Experts of a small language model: width 256.
Below are experts of layer 3 (counted from 0) of a mixture-of-experts language model. Rows are named router (the router's row for the expert), up (a neuron's input weights, with its number) and show model dimensions 0-255. Each number is 128 + 24 x the weight over its row's rms, rounded and kept within 0 to 255. Numbers have three digits each.
After each expert's rows: "gets" lists some tokens that make up at least twice as much of what it gets as of all text; "mostly gets" lists some tokens that are sent to it at least half of the time. This comes from a sample of Wikipedia text that the model never trained on. Tokens count by the router's weight.

# expert 36
router:152160103127145148129120148169140103103120125104098134149128122126162133096097102146155155144088139151111130111166131144137167165120112082118118111180122110122119110171116134108156141139136132160099120149133121088131123098131125168126126140110109093120152079119138153110123099126109148128125100168149141121124126158096153104152159126149145098177131124095118117130113140088098120120149121117118141122118166099119157118123172162141102173163115130148148081140135135129165157136147129078128119132136144118156085149139140127095065147074159143144117129089184142127147148118135158163127145119099131133096100088195122172153110154102126138103087177147123116159098131099133123127107117123168095149109124152125108148135106142150137110179101171107171152115152178132129135116080146
up0:150159149150104131128109069150135143115173145144074123129125125115160128121103148138123142143187113114112151091135143132118130114106094114159085142157128124143146093165100141101168109115120118099123115101148115098098104113129127133162119163091161159145130110091114171132066127120103149133131133122125119126140130081158127143089114096076130151101118136157139147112132160110128100112093121115172090154165085112131178133141119142123125176148137110154133196137119145155182130125122105126138132141142165157089145184128102117111112148155107122103154128122119141111100124098097133173139125154133103128116136057137132116133166150139131144175110113166148131077111132130165136136088114118083137108106105136116079131094110115144113133112143144131188122137166146103119127121110120
gets: " he", "y", " The", " it", " He", " It"
mostly gets: " he", " they", " she", " However", " They", " we"

# expert 22
router:149131109103172146121093111136130118124162127131118115124145113098120142109126140130111127152113078119143127133139135119099128131122151158150135112092098133114118138099125147164135107112105106149094159069157134145124151141143135158153188090102093151087156152119107192157134161130152099118151139123133130139166144185120120126147117138142097114157158107137167092053097123088158106126130129108143128115091137125145093159070178095128126115107122095157147151145151123173145124127103116145118124095106108146147144167099151121166133110143135154173092113128141102100139110145116132150118128108108129141105096152070116102141144129192134159135117115128103138123110166118121132097171136113143158122098136095159101147120168106138140171150094089122110155088113136117084143091115142
up1:144085156136145132125119102109150128107123111120162131123139138133127166129139177122148130153164146159174149136110135134133139111124115136113134098128136151106129106129118101116118183103153174108144115128157109131149121118099113148149127119143044131162095119108098113159125144108115083120129102135144136179119140146174131111119106186126142120107099107095128164114154100153123078110141104115121139139142098121123172102134200146150120119067133132162150144137154119143156136144124098110152149160090172138104108111179123084132131166110133100108155094114131183116150128159120141119111127087145150136107132108140175161110153160149154167153099157156141116108127128112178122127110100177102149094162130144160110158119122131125095108105117085103132122118143099133075123106137111
gets: "s", " ", "0", "1", "z", "le"
mostly gets: "che", "s", "ber", "owa", "&", "z"

# expert 10
router:106154126119147136127100106133115120156111184128091111088121116189127156103131123143154134141146107067096135114126150135095107167169164096125109093126142162091139120170178146131110138134132099136101134130120122123119117121101144152140115103166114101080147136088158115084135157135148136134154176122149132166102146148122165135140117133124099128125148127103169107113092131156075094103102142161136107125128155101126145133144116113113078133156114094166110190136099140105141114118107180126129116128150084132131109115128121139142120172157149151102117117095108160116124096131144118112107128129116087129099101111139160166170104106138113123118147178137155063162103154175105128103092127110111105138113158100128095140143118114127153150161115103122166126097126097141096110089106122
up1:137110160111104119156094134104126126113138137148102126093143127152124116132097135174103126139153156143093107099139148131146109159148144127113109125137136098092148138101107128146105158176086132133138144144132152134146110151125134142090125132156126135100167161131109130147089113135131146127124097110135183123146104137165117170101095118152064160150192155162145132107133129180088130138102158148125122166126129127127124093137103152131141126089167134152157165133125131171154136163115189120154119132137132116178130102126149141149126168114088147140150137152119084153148176079071133159103147098120099148105146126108170160118133124111144141116135120148127171071129136150116091132115175138106134117140102110171110154160165133103140114090134174120172117125109121155097135109146091
gets: ":", " of", " ", " in", " (", ".S"
mostly gets: "°N", "″N", "″W", ".S", " •", " UTC"

# expert 32
router:155128146107177154109144117136121117125094137108148123160116100129155100129152106107151115141139165115120091139127192111088130097114132163142146125131118141073120120117091157101102081134089110150113161104109120158141079146173154113117135130185144087159140107152102175144100141112115120110113138138128134165115124136118106162084138090109170106094111161123148111089147105093131119114126140154142080120113122117128146121092177118127130112188147096163150165138134096110112140096118132157119158088105106119116104146149144116104144128161164113119109102159122131153109126127111143104158122133110130158149140137163097120149070144111082172177104155179126145137101103139130129102126097148139102171142147113105132149118127113115156126140142155108159131103151109132162166141086119
up1:136146115123136126130156100134085112115147144124131110165126129110156163082145077126191103121138126163107106140111125113122173214171119144085161123114117200130109108156135090102140157127101117145185107115113129119134103129120150104154123104131123102138118166126142139144128117150142138160174145142175104112139136130129148106132150130150120119087164098104156100093101127114131118120144144102140092126130129159138165128132111175155103097177116095171162127098151086107146142160128165151143119139112142161139130102148142134089130142123157104153137106137143144164132121087121101134133143145146096123141140133091119104197145151193170130131157106173120168121156150117137134150118156142084111090122114126145150141130137076109099129124133113125140120152093114136135135108133143
gets: ",", " |", " by", "ly", "),", ")"
mostly gets: "–present", ",", " previously", " originally", "″N", "(s"

# expert 29
router:111157097110169140101141131094107121133098089102174142098107099093149111099125080120144126127116155143153104114139144116109120113150132126141136115175122103149181185132129140115172099120090070133088138109138105114138105102121117149104171110093096142166132109140129150122113079149153098101076151137149132148140104107123117134109141126103142128112126123111113152121130059135121112121166146155108111147106120115101170161110142117109151119117113087159117150129082106128138145108153137112097120100181148130112112108088137091141103099075142107133149140134146092157138156144122130066141122178142134175158092118139110131156128077158119122089122101184120122137166136141098133149100103089121095165122164109146109168151112106109124133128107107126143115118143144134125143122118116
up1:129128111123155124099096092118151130118144139138181116116153148159127104103155153134114102120136179117148107140108120107151154190109105119137092160164125104156125149128135166131100142174086169120147141114104112131121127148153113110136111154152107149118113146160126089083146075079157167113127145092128118069123107128137161157116117154109098145102138123130146144171167108125115122142116132159174138126108149102146129162125126098127143103111111139141144103126081137096125101125211140131163113175067070138119080109159132104129080127143104146148103128132157101125123114111150162130097129113102133118134160131137168113138155161145099111091136118118144146108084093123120131114169124121177137120128115141157132140138156134159160137097136128179135110128109171132112105136142112
gets: " |\n", " ", " P", " —", " N", "P"
mostly gets: "|---|---|---|---", " MPC", " —;", " JPL", "Scientific", "|---|---|---|---|---|---|\n"

# expert 25
router:117132138111135141134134141115129109140117124114185144110135102125129124089148137166101111103131183157097117155104150129087137159154166200096127170082151101167163105165168156126139112120151119135129091144126134160098148140096113158131122177115146103155129206125123141128170148145143126103139074158112130101094149126145164126141164107113144090123112140142138104121152117123135131125135144165103112112092159078138122128156110114152097126149154110114125106143082164140143116124188139097089120159129119117126116121108161120127128158145170147117096157118159134120158101142118139130130132139136119097163112132092124140145104146157175156153132156145137172152175092111119152097110122127168107108176132142154156126150097137175154120115111099140153120101139140110163120103151126
up0:151108083157095119122104151146109129134148116134149120139138116146142126115101155154161117112114159171131164156148140121109094110102118115132119160127089125140109136124167148145080084193136138158152180128107132138124169154130148072091152134111079118113082105154194153083118124130169093113117102133113128175117113143130118128116120099142126127131102125107145098097116154116131085147136132090107136152141126098135131098124141133091133112164136105105156198109090137091123114133134146125131150141146098078141107085129113102153109149121133143081102173116160120125158111122137104145123100134132137114116126138122152082147100107142156119104122124142122078158114181072148130161143147095138136143101109099138131131133088111145148096198129147146116128114103136119116100110113150
gets: " the", "ial", "ate", "te", "al", "ity"
mostly gets: "ial", " local", " European", "olar", "ultural", "unicipal"

# expert 35
router:125134090115158143106099143179134113149103112129099132118144147135141162154145124154135100141112091096149101163152112114123111175112101154102110123120136131082156128087140113126165186110110129136086164117151171132124142124096155152170097138170140095131128130125104115125115095158116157178150178132148102167157154086120151131116119127147169115165152111116122172107156115072158102110085125134157142123140092148117169150127120121160112153103077137135109099129150128169157093109094119090108061115162091171151115139107111089148119131121123119127110162148145126093111119150118106105144137105135133140147177110138101125126111107131081138120083106091153132118130102110138107115138121156132112140097186121127139106137156096127102125154132119129137171119139090111110133133132105
up0:101167114140125119135123084138117128133124146126108149097089118120131118137111126140128132159095125106109141068162084120121119162120124138112159120122087123125111139179143151150121198115119133165106113161128125101094112177132117106115138154140142122177154116120147132118150098132143062168141135131147155127104117109146108093123151158128128118051114116151125116125159093102114145162112180093108111138130183118117137145198125074124103077149126141124120178124172122164126095148118105112143148176149072126118148132145144109129153109121116149134111127179126113127127185130104147110121106152137165136109135119147115192158131140140098135127096117114077135133127152129098099126118124134149113133107131128126119098115144119095132134121122105084138126173124156185139123123151155
gets: "\"", "'", " A", ")", "A", "0"
mostly gets: "'", "\"", "_{", "]", "’", "!"

# expert 19
router:148105092103161142118106087127119111167137125125111127164120103131132170144171144129149125094122135116148139111107095137123101124090070072132157102145141130142160151096103146146113146124125135138108120115131108157125111125135105097119168111126111095118096145096150103141158122103149091169143129129132115174172122103101146128121139142149123110182152123128114128112115185107097105121126087135113122068127133131148135174129110174150105085150145121140147112145147115100114136124090139126119126144132142135159124124141177124162114135133177118159100117099139139109155104160147188130107112120129131085147111092123159103123158085094141143201150149165131097152086134161144101139132128096113154130134114086121107126139114081134135129158086110151145099116132157146075170132166089
up0:158131131172199132135108142128134138151113147135171096110124121154121128147108139123137130075159110140134118109112183116128114073110116103161160156127120110108112130112124127140120130124140113081100180129089121152137076157153170115091081131160132124121093125112101098177117136089119153146121125104153081093143089113133119121144125125099122146085147085070124115130111099093102145098137138175131111156121129105127115113130134136134144146127172134117124086125118109112147133138111138100140157155120111125148116132092148088181138080140129153108123093140167100162099101149118130110126147140105128113163118077151114151153152153103115128129121128121127159132130103117163135153118102124169119115137148150123146135144101113061136175104132165090108176154141123143089088152159150
gets: "b", "i", "k", "ch", "u", " B"
mostly gets: " reb", "с", "ski", "b", "н", "-C"

# expert 12
router:168132103125131138126148127098132128153117100117105139137107146127150146149160167156089117155114098126090109165154109128107117117156129138163142176113098101102180138149089092084161110108146135142163140152102128158125134087176146106151117171132158140103118131132120080117142155167142107138161084157117161139076120115106139174127137088092142123077141106200119120107086132142155095126134124125138144143162122114151150135104167168143120134127085131071145128152135112144152138111142134113127113116107150085148155099144111109118131111126100118124137140163153147155132116156123141102164108109138149123094143126135091137144157168131148155100143104106185124143118135123130168092190111147118117144127154168110144092133123120127110131142113111102079130105113138086173110132160113
up0:129136177138151133174114106142155123098117126125077162093097128128133172109127131116090164105115091124111150144159169133134120121104120096137124121137137127147108123149145168087135084124121208172108138115116158190080117129162150118125154082115150137123098140139101181110107131085121127111144089103122130141146155153147094107131131148172107119103098133121171113126140168122132152080127146127149104121128112107106126104090091154143112158130164143135111129121099091074093099144134122121137102095152154131142114147091115124134151151117092127119152073150147107101145143142167147125125164117117159109120126137093100136160120123139137126153141141146150138124103162123123114121081071143105163122125090079140131123125085141102089152143095150144093125115162151128134161116123133
gets: "er", "th", "ter", " two", "ver", "ired"
mostly gets: " two", " three", " five", "ired", " six", " fire"

# expert 11
router:145112102103123130115106090091117117153127150110106103110136127079143137148096121166116134161182139122101149103164135153134134156163140127097117129156145138133117122133151116070116139139125131134144163139127104117114110174101103141103186119141152127168109076135121099115118104130134144101095160159103132138155156081149163163106150114148159135141125066127134139133108143134137158124114117150119140135128110101167155171096153126151122089141111105168139119117129122145111132134090118164116114116158126143116122123119137093144171127109120103175138151123088098108174129180139128118111110172125142147128124149144128189163115098105150138120087107176111120154119123163109112135167119157105154218122111123143130119121112148142133134118112056079134121126156121115158129111176103
up1:119112142140120125082112164117134135098141125131130117120130130125110119138151142141117144142116137150125124118134118126112099118164146089192137094133168109142118139137147149108155153141122190153111174117105124120139115156147196127147122133087105107137111122120097083138117121085123127129144101170108099148134129185141138098111129169118112149100116146099083172157145141162125128123154174118133133155152137170186098118130213195127144109138108101133092157112139103160124102125149121116164106120113124129130143151139132145094150119145101108091096152116102120128097145143133095098160148171103097124112107103147108162144155167135150158067115133115161120119170135155115119148156117124143152122143097151135122136156157120128102126147149102134104188118106139105140187118133151
gets: " |", "|", "h", ";", "-", ":"
mostly gets: "h", "|", ");", ";", " Clade", " |"

# expert 4
router:137152136107151143133171131145159113162118089104146147101125097103154153094105155169094133135088152129121151148103110100100120170125180117125103172079094126159149147149141178123158079083090148120129134139120170111130135150093134133168153126127131176149142157141086119162177160139104127114118125133109099107104139086115128171125125157159145107108115153165149166107135161109169150136137110153129096123108152152128126147115152121130122117130136101155162124130083136118112115108112171170118187082129135086131159136109142155132125133153144097163112130160131093130090126149106129095131085149130150138092112154154145083098139140140139130110150100144165161178155121158128155110133149099146089142105147117125143137138087119136109106128168106092145144117114145100134134122109111
up0:116105120117116127157077142123083139111116094132131077091116132144123119136109117123091122090119105102106135174152122128139116173143105076154109105136119142118140163147136133117133152130117144095130121143152169162110139131148139137152144125168176092087124134102096141118126131150119159120132139088123121138133119131166131126139108105131127121141083117086110168146154116098072152162110166127143139101174154104164090140106130130105135153148110138149138159155113121101106131140116108109154159163143131108106138105186138152124164086160130102174132186160169140103107137139128123107109164112079121107168104124139126118100130125152061147125142129161150124116176118219077130112118150139158119103127128136139120152134073115147121106129129160100151128130112133117155120139150097
gets: "ast", "est", "–", "st", "|", "nd"
mostly gets: "ast", "Career", " Olymp", " Best", " List", " Championships"

# expert 9
router:149171099123124126139137136158123134147110159129131162158096186122140063098156113080080115141116110113085162105134119144152154119157120110155158126101104160110129150148143134161145159125124098138130101122156111090141113156118145110091111136111170164170114133113117118082106168136136085131100122105125167096105136127136142121163106149098146140101128161180107099135171157153139117133110101097129143169119140105127145108155131115127128149117139125130142146139110163094100103114118097077129076150162099168108129130205123141136169161089106102137103133164118155127134123146124166131137157096151113142109158147103163111130108129147124110104177107116106138123112092097138098086093135127157089152132117161141117117126121100104100112123112093128150143142095130136116130173115150
up1:143128155130135125138155115138106129118144137125117164135127143163127129125115119122168122150105128120119119173094159168140111137154122072146133147127123175129136139080137087107129181145161163121100180060147136153158122131109140120134091119135147124105123124151131142162153115086129109129139112081114126112103139102126131104141100170118141133110158152112066085137111148143134119157164151107137173174102149168110161118124112141112170147098123135169144081098144123158125124139108186136102141121095104135117156104173126156150089147141124088117141127128114101132129163119124155089119113136122141151112132110146151103130173102141154132134168089139189099131145144121132115103147165132154181158133089122108160126153173134115111150125177074102137145099126162141156117138102138
gets: "1", "2", "9", "0", "8", "3"
mostly gets: "born", " mid", " late", "9", "1"

# expert 31
router:127098101106116136089142139086122124128173118115158103103121109124132152138182149169133147118100085121094128111142141104154145139095102130117073158153136153133130114179116120163108098133119164151158167124157163149110106136120142143105162114115145127146137157126156119177139122096115150111131119108146095076123134109141115140129121152191086122113109152118128119158174080146088121113139143127122114116145157111112090105154093117133116086120149164151141140144135103116146154108116146136127107097154143084108098121152169133181122089146135167110146142121109139141117125155106180118139183149136111127101115116092087110143116149102145119103145113092093083126095134104118125130093117127081163135085141132153144140177118134123122121115131171112074099141166155116136110165112165
up0:121112125129125135117139139142133132158151112120186094143122121138104130075105136141096096146156135121142165124134178137138117113146117142119161097145099091126130157135159076152125119126146131121098125094119102118084107141133139142118124123121125138131169141063139121130141169145101140139140134123114162126140098150152121134107067192152157112116137154104104166116109139158164093155125119090067129102091110107155140118077114106128127119133176075154105146127072128119125114147138136101120160111093125124093095155115126097111088163102149165116113140122105134141111143147107136170119127136142133126106147174126167058112117163148115137091124124121145136109088107114117126092129127076092112155080098117108095097130117097111119139131099086140155131084098151130148103096126127
gets: "in", "ul", "is", "or", "ol", "g"
mostly gets: " occup", " poss", "ple", "orpor", "medi", " incre"

# expert 15
router:162157148144125140132128116172168124156111119113109131126102121130142099141073167149148127116132152160088123116168159108115123087111128136147143142156133097088113100139114138145159120095089103104111113176115167112150149114125098118132118108124155108113136150094112152141129099116138147167166105155156144129172098081158131105157120133132131133163182161131140150147105117140120118144143152148133118124085154124167109146121124163136071126146104175131125114111162107122108145120119116109127133141137079089154103116173136162153139070171107133127154152109126118111096109113152173174143118128128150087141147103171133117120172128111114119106108089128134128122171136105135143132059123118130109103127109105086144141133107131140176118113137147148125187139119150164154149186158090
up0:098117141130123119153140131148099125144126120093152152118130119162162142151144120090120112095153141122150134121133099106168135140118094172137095110145128166128166137196166152113101163148115135121113112109102135130095107126113117144103184168176070163151151136133090157140119126131143160141130137112117154142112146129138142126122165110111106107165121225130142129122140100176147115079163120127174145132117094136132132117135145096142113145122096117120087072173135125119161088158144100119143128140127135096139120127131128102099122111123123096100102139156101102115128121113143144127107119165114150148096140110171148157132120169119093149153132119098117127134135089113075132099092123106110067171091143150149126159131145120166102170119125115098154120106134080126161134116140147
gets: " F", " C", " S", " D", " B", " M"
mostly gets: " Arts", " Med", " Corpor", " Gall", " Char", " Rev"

# expert 20
router:150142136104203143113119102144150112148117144125095157162166099123155086114140077144099109131110095176129150130134154167098106131149100129117170087165101086136119123112158127099146124087134179167139122093149150125136086133143119150139154134122156139126161104129131116077158098134115169136137115110149165137124151160107130140118114158098114108150101143128146111138156153125171179100161154105071125103114101119129144136090168161144125096121154088117129142116110142128130108137102136161111181102160105106124095131139099119142092087143146150136127168148111100114158137138142122119108078139145134148136151151154154118118112117150078147142119127154167093145122098146107122088115171096118118102099130118137123158139125140085100131173105150146155136121125105117099158118135100
up1:116108153132135146161120152142094143130133149129152151141127087093108125151134136140117139149120135101141138165131074112121100117140150121098122153108165131162102089080086161112149141074185149106139092138144103123103160136086139096152135147118130133180173121174132129117126114149137154097120149106117110116149111127133145114112107144147145120121119187098102116187150136145134120148094142124123066115106131114118089113096089138124122135124160121139146147143159130113112156118101125173142110125084136116125122109165154118157103120145119135165129126133120134129124129072140143067168083128100124096158118154123143110136125123139113081101095135132096133125101166144147140101078139134179109110138094109109150101127074149090119104142095185129145113145155124135166185128151144
gets: " ", " |", "\n", ";", "-", ")"
mostly gets: " Lemmon", "ibrary", "ieutenant", "'\n", " Lu", " ENG"

# expert 30
router:151157125114133148123162130155140119141138147103136132120133133119113129156074157141131131092126175158141127172132146104110126133183143155128158159121180113093115107098126144129155124144164144096097163122122106140104169137095121143139126146152127132095107155123140145145156136132141174111136115109120130142088126179094125114077135156110154121150095185142139121095134153111129072113146130133092157114110113114157150143124107161153132127119105128095116113100121127150160107167100137116116154133164149131127118136079130116117134151128096119135071159106075111149077128146137079102132114108137122120110148096087106138081142101126103157126145122105144092127104105131080095087180123151078112136107094144141158090139128125170147069163142108104121146109129145094089127101158141
up1:117144101111119134145111105134163151137131124149135085093157110121150185110152111204132126115106135133130145121076127167116141151126137129162128139127150149127122127093110084136160119096090095146151169126139138127134121135129118122097104113144162116105161111118073127082123117116100101125107106104107079095102150129128132111134048144149113117114101103133132110138115110133143097147081156129101099140109161092160095146113120126095119125152120144128117134122092181143136128119129127131125136135096157081139164123123130076162100093142108105194126119144150106150095123154097146192166104117139154105110118147112149169089114146120116134081144100119151118188152151109127136152100148121150128136156106114102114135120114129145158157082120135157106138146103095118145124132184115
gets: "ia", "a", "ure", "ion", "ine", "o"
mostly gets: " Russia", " Germany", "era", "illion", "ia", ".com"

# expert 24
router:143130123112147143152091134097117140135105105128104150166112111112152119117148120116122114143123150113116084137166144181143131151131093144090109106085081148121158104178121127113130100129130099125120121122150127140150099140110093160168107146115133142164160105137081129083166129140153099120114107119078096156115120144112146125110149136109186121108098141158128108149138110137100148122105094093126148147158096131165100154129184098116169130112136152106125133141163169142186088105147146097132154165133135108137135127142126113104103091113160113082105153133133167090115103140114122097129144114119137107140131097100086101086093118171128128105125109147136105163145142145114141139116099107128094166088138147170145073133157100136097159086106127105179114118158087125113109144150115
up1:166174094117167128102128071158156134093117153116124115146120101153148123152165150162166155102121148082107120172124109136147096143195142148132121171111159096083168120079113109122170143104129118148126135134109156143114143157174157124092140135052159118137148123152121124139116102093147158098130143151117137128108114123128103153088116131116126123127140130157115113146164079151118113139169152136111104113151151104103117122160140113167117151130151093141136115157151148137119158159100120122104126131100109103132125099110171137129184160134154106106131143131153140119123093118107137091104177135122096130102133142171143124139124118127130140137165110112073130138174126136109133107124128149132144131105134117113136118134159079105142120109092160089079107120163175135150129185113131
gets: "0", "5", "6", "7", "8", "4"
mostly gets: "7", "8", "5", "6", "4", "9"

# expert 0
router:137143122101135138106102097144160107151118118109140093100116117159164147167165098146162093098102156108158142116069146129134106164135084122143153095155143099135118117105145154093137145142125147153107114085125110156133140128136128166135102123129132144088142141106116099150123126131105124144152148112171137167107157146106146116090123114136112123115127171114166091096150071079136090096122141137151156106106111118116140142105139095138138077138139093133124115135121116150161132145150105119111108111152131140074074140132138082165117144109121183105153120131107133108091111111110090121105117088113142145121121081135149139109145123135122163139140110122151136149101099166153118202127092138083153147092116110192102092122139146142112143130105120096078115141114105130092092105139106
up0:159138133142131118115160152114120123140124108140165160133155106134134083111103125127142154154130144110105110095143058147148097139121147095162137125111090122118156175185147134102172142177111131147123102115144126105128110092098084140140119147127183110116127125143133147093132115117116114105132165123142126142136112143115113121107103129153138116082123120129127118135151167108115152130089094084152166156165171122091116210150164087119127086118137134121145127136130138103120128158124140138168151125180177125119108088110165129109114108116172097130102143147104107170112093092084168144131111091129148104116134159132107163121119125100168129143172148091135132129120132107119090133158144097175117109082116138162134090133117130144143109145126108121154122132081164077130120118132127
gets: "e", "é", " |", "4", "á", "8"
mostly gets: "é", "á", "è", "í", "″E", "án"

# expert 33
router:159126124118125149119173106145097115140115149121116143170130101093091135109084149094105132126137066121116066118098139151183146134102110142088147106152115155107110100123117104123112131114144101132128104087140094157130124127114099143143149147120133098108122120143144120145130092129121142152144109128134128158155155139112140121140133099117118109109130114121090131170145094101114109102176148125078148113103123150090153137112100182162107163142117091115133108118145121107166112161102152141115164106134093147108126159147133133076138119140093144135122110093112106089149118128127146178143105116106122127173133115112170149114151164133154102128115089115141125077095088134116170164134098154107175067147102124124089140136145137090191096143126113101092139097111118096084128128132148
up0:157105090139088134136142141127121131081140126128104142112105126114098110101105089138081119154128124143136113132142170138124136139107100176178122140144110105172154157169153141130165126111160130130154149127128091104121098126121097108116150136123100164111079132177114113174093110167184114113126114045082169150119141146116119128184135142144120127123105126071151143150124135139116109108139134081117099097176122088149151153145143124154118127144091159108135142122141151094137149111135092118109130134168157131107112144156142126116112127111114124149133132177103113128155137133131168140138137150138158138128108123138107085125129072127098121125083194114125111128155073108105180146110109161112098123098117110134131128141133162149127144109179102156167125126161146125120132143115126
gets: "m", "n", "i", "man", "y", "er"
mostly gets: " Robert", " David", " James", " Michael", " Richard", "mond"

# expert 8
router:091111143125122139106099116128087125121120122119125164150143134113150109104178126131172109107147141095086112142094140152114146108119156125119119115099135080129150129169134127143101146116159116132116157083139107074121124168146150145108115100119092083167109078121169091106138134093130145136117121078121116108183139142087135152151153078138138105173144097150136177098106106122154121109117131146134083153132144125120118123130159078113177149096104114110099153166113118145102124131133104156093128120093142175145180144137102134157126130117125162116122113182143136119113181152133123143128118126083124135100156108113140130110122101095090117092084162136137104161178138123117088111121120104161129148141105155151117146127120150077101115135130155155098114126141114122176162119145123
up0:130104143155166125119134138132143128125108125162149145125110133135104137116185148129106112148113107106146143107086187142109160115114154179165134178104175139131106141148134112102102123132124115140133140105149127116083110187158145116123120135133148145107127155106132135182124115114137076165121126082147134169135109178151126161129131149119096120133090138138102147155131136129105123150188111158097097135146135129118097118146126120108169170130127141129126139125094159098103153149158125141112090116144130132169134125113118188121164148166098095109138140135141108133125155153127158139133105143134067097138117191146154099124116135174111108089119108135114131131131098131162170140134108116140083155163103153134175078127094126097166107130140113156166115129117131177107153169123160
gets: "-", " and", ",", " as", " but", " or"
mostly gets: " include", " included", " but", " including", " includes", ",\""

# expert 7
router:143112123122154135101131120124168118155122154114101096159171140141129162132121130091182106102159121133200081110110113108116107108146122136127150116159132127098099139122108080152105151138152128146126106132127144174084107130142087124162125137141105138072139114101125111105142132121141140114155119142135106179125157143112103121108128110096108121185128121124118131125157094074098130113102143142135137133125152129107161113147145145143143104187167153153146155115120096103136138136083124161097161088106112127137098155162127116112186142100142134104103091112124104135140120116136145128115098093096119148145185148150163156136140089127129174143163151156189097114130182104124112157130128134113156133168125127179147137113147137131111135167145161134119135130119077142094077123145107
up0:106124129099124123135112092135095128132118149113123117097151160105108170146092145121124130160177113142145108085111093105126096099121099088111127164078135134113120147131082133148126119107108133115130092092127114134105122076144109135126106073131094085153125162113136129118141153151107151101155112093115120116118112128151123141116136128134081118096147121103126095128127157125138151124115111137132115095147128112108153110138109084112104075126166154149133130122130095102131140139105130109163103139119089076135181096100134147137145155158090114104127143098173151129148117141169122113098095178163081108117148197078175129115156137138112106097099115098113127176145131137102148130111147115139105124155142098120119179096113128165136147118159126116111139119134162165146175138063145
gets: ",", "on", " and", " |", "'s", " de"
mostly gets: "on", " &", " Thomas", " Charles", "ansas", " Daniel"

# expert 34
router:121123169117112143139137129129124118132108141120097124143131124147106168147114142106146102150114132101124136128145126097109098111175140138129118113077125119131135121113136143149102176130140128154137137140101118155122109144115137126117107141093082143123128179199135202116170099162181151131156137170135118105110137169109139071127159157148121125132143125118085140137119173128134136110149135089132107127168115100164182122135106135124088142116120127112139085133158114176150131122175134134123100183177157115146119129088104092101085130131144126071097144160138174135142109130137129125133146129153141132108141108123103122126133094139124139105108148115121170156167146147140149134161066185159094106144138101106114087140116125169152169115143161092113130147161133107122093111148146
up1:129118148146093125139122145163124133114123139166154140146135115154127129122104112073117114123139128159105131136088147154125135148142174143124162151153133115137148159080144161131073116108162136114149133106135118159107098127154145112145140133114135182123118103153162134108136148146127081121090143122158163102146150152147107082135135104121106143136167141096129126075160102121132137098138124112199121143140165153152172132138127116115146123127115111158123120092160118122134140148115096128127098128126164131096134086099171128106114086134090121111139133126127130091116092126079143145148180117165151142186110114119147134120122120113133131134150141126119059096114097142135136089143115079128148166123121211131162156122205139164127130153118150081129131140135154155169128101121120
gets: "ed", "ing", "es", "a", "%", " km"
mostly gets: " km", " mi", "hood", " closed", " century", " located"

# expert 39
router:140087118129091141124122107107127129103131113107147108114111160127095124124066179145143097154153113157119152170134132147145127097116134141093146154092141104112138130174108100128094157150119182114096120141120152163113131144184121106091145131154105121110108132114145119153101107138146104094098105108104126104136123149128123123146128105137100112089107130135110139163159132169136127135160149101142115113125152126083092131104103175147107128157193151074113096112137129147073151135145127174136109134129143147172164086105161133106146114159130108114124162114140157144091128154113155129139112147138122106156146146122098095099112202156094134137094136113108136128149099136109125132107154169178178161113154104122184098121140150140143092135137161116097146145122125158138107105108144
up1:122138100137157120145122114110124130117141129133118192106130099103152113105087148132123143098122158099169142139139145121116142096090073113110127087147102146116146104148142143139125105098185121115118107123141131155102160104138140112129081107108125113114140140103107157124124123093157110143104087154189126148168142139138110112140132163149141137090151137077133128140150125091115138167147165119149141159090121111106110164157138164097137155128153146145156141128146126109092136152140122147125111144101113101094109119118072137159081166147108109135148147138080118092117123162107149127114098145154165124156109164080097116142086119128145120140144155169155115139090114182118139089164131105137112103136164104164139149084109155116123117134082117081161116127156076099116096113116153
gets: "ed", "ation", "ated", "ly", "ion", "ations"
mostly gets: "ively", "ferred", "ected", "ident", "gress", "ately"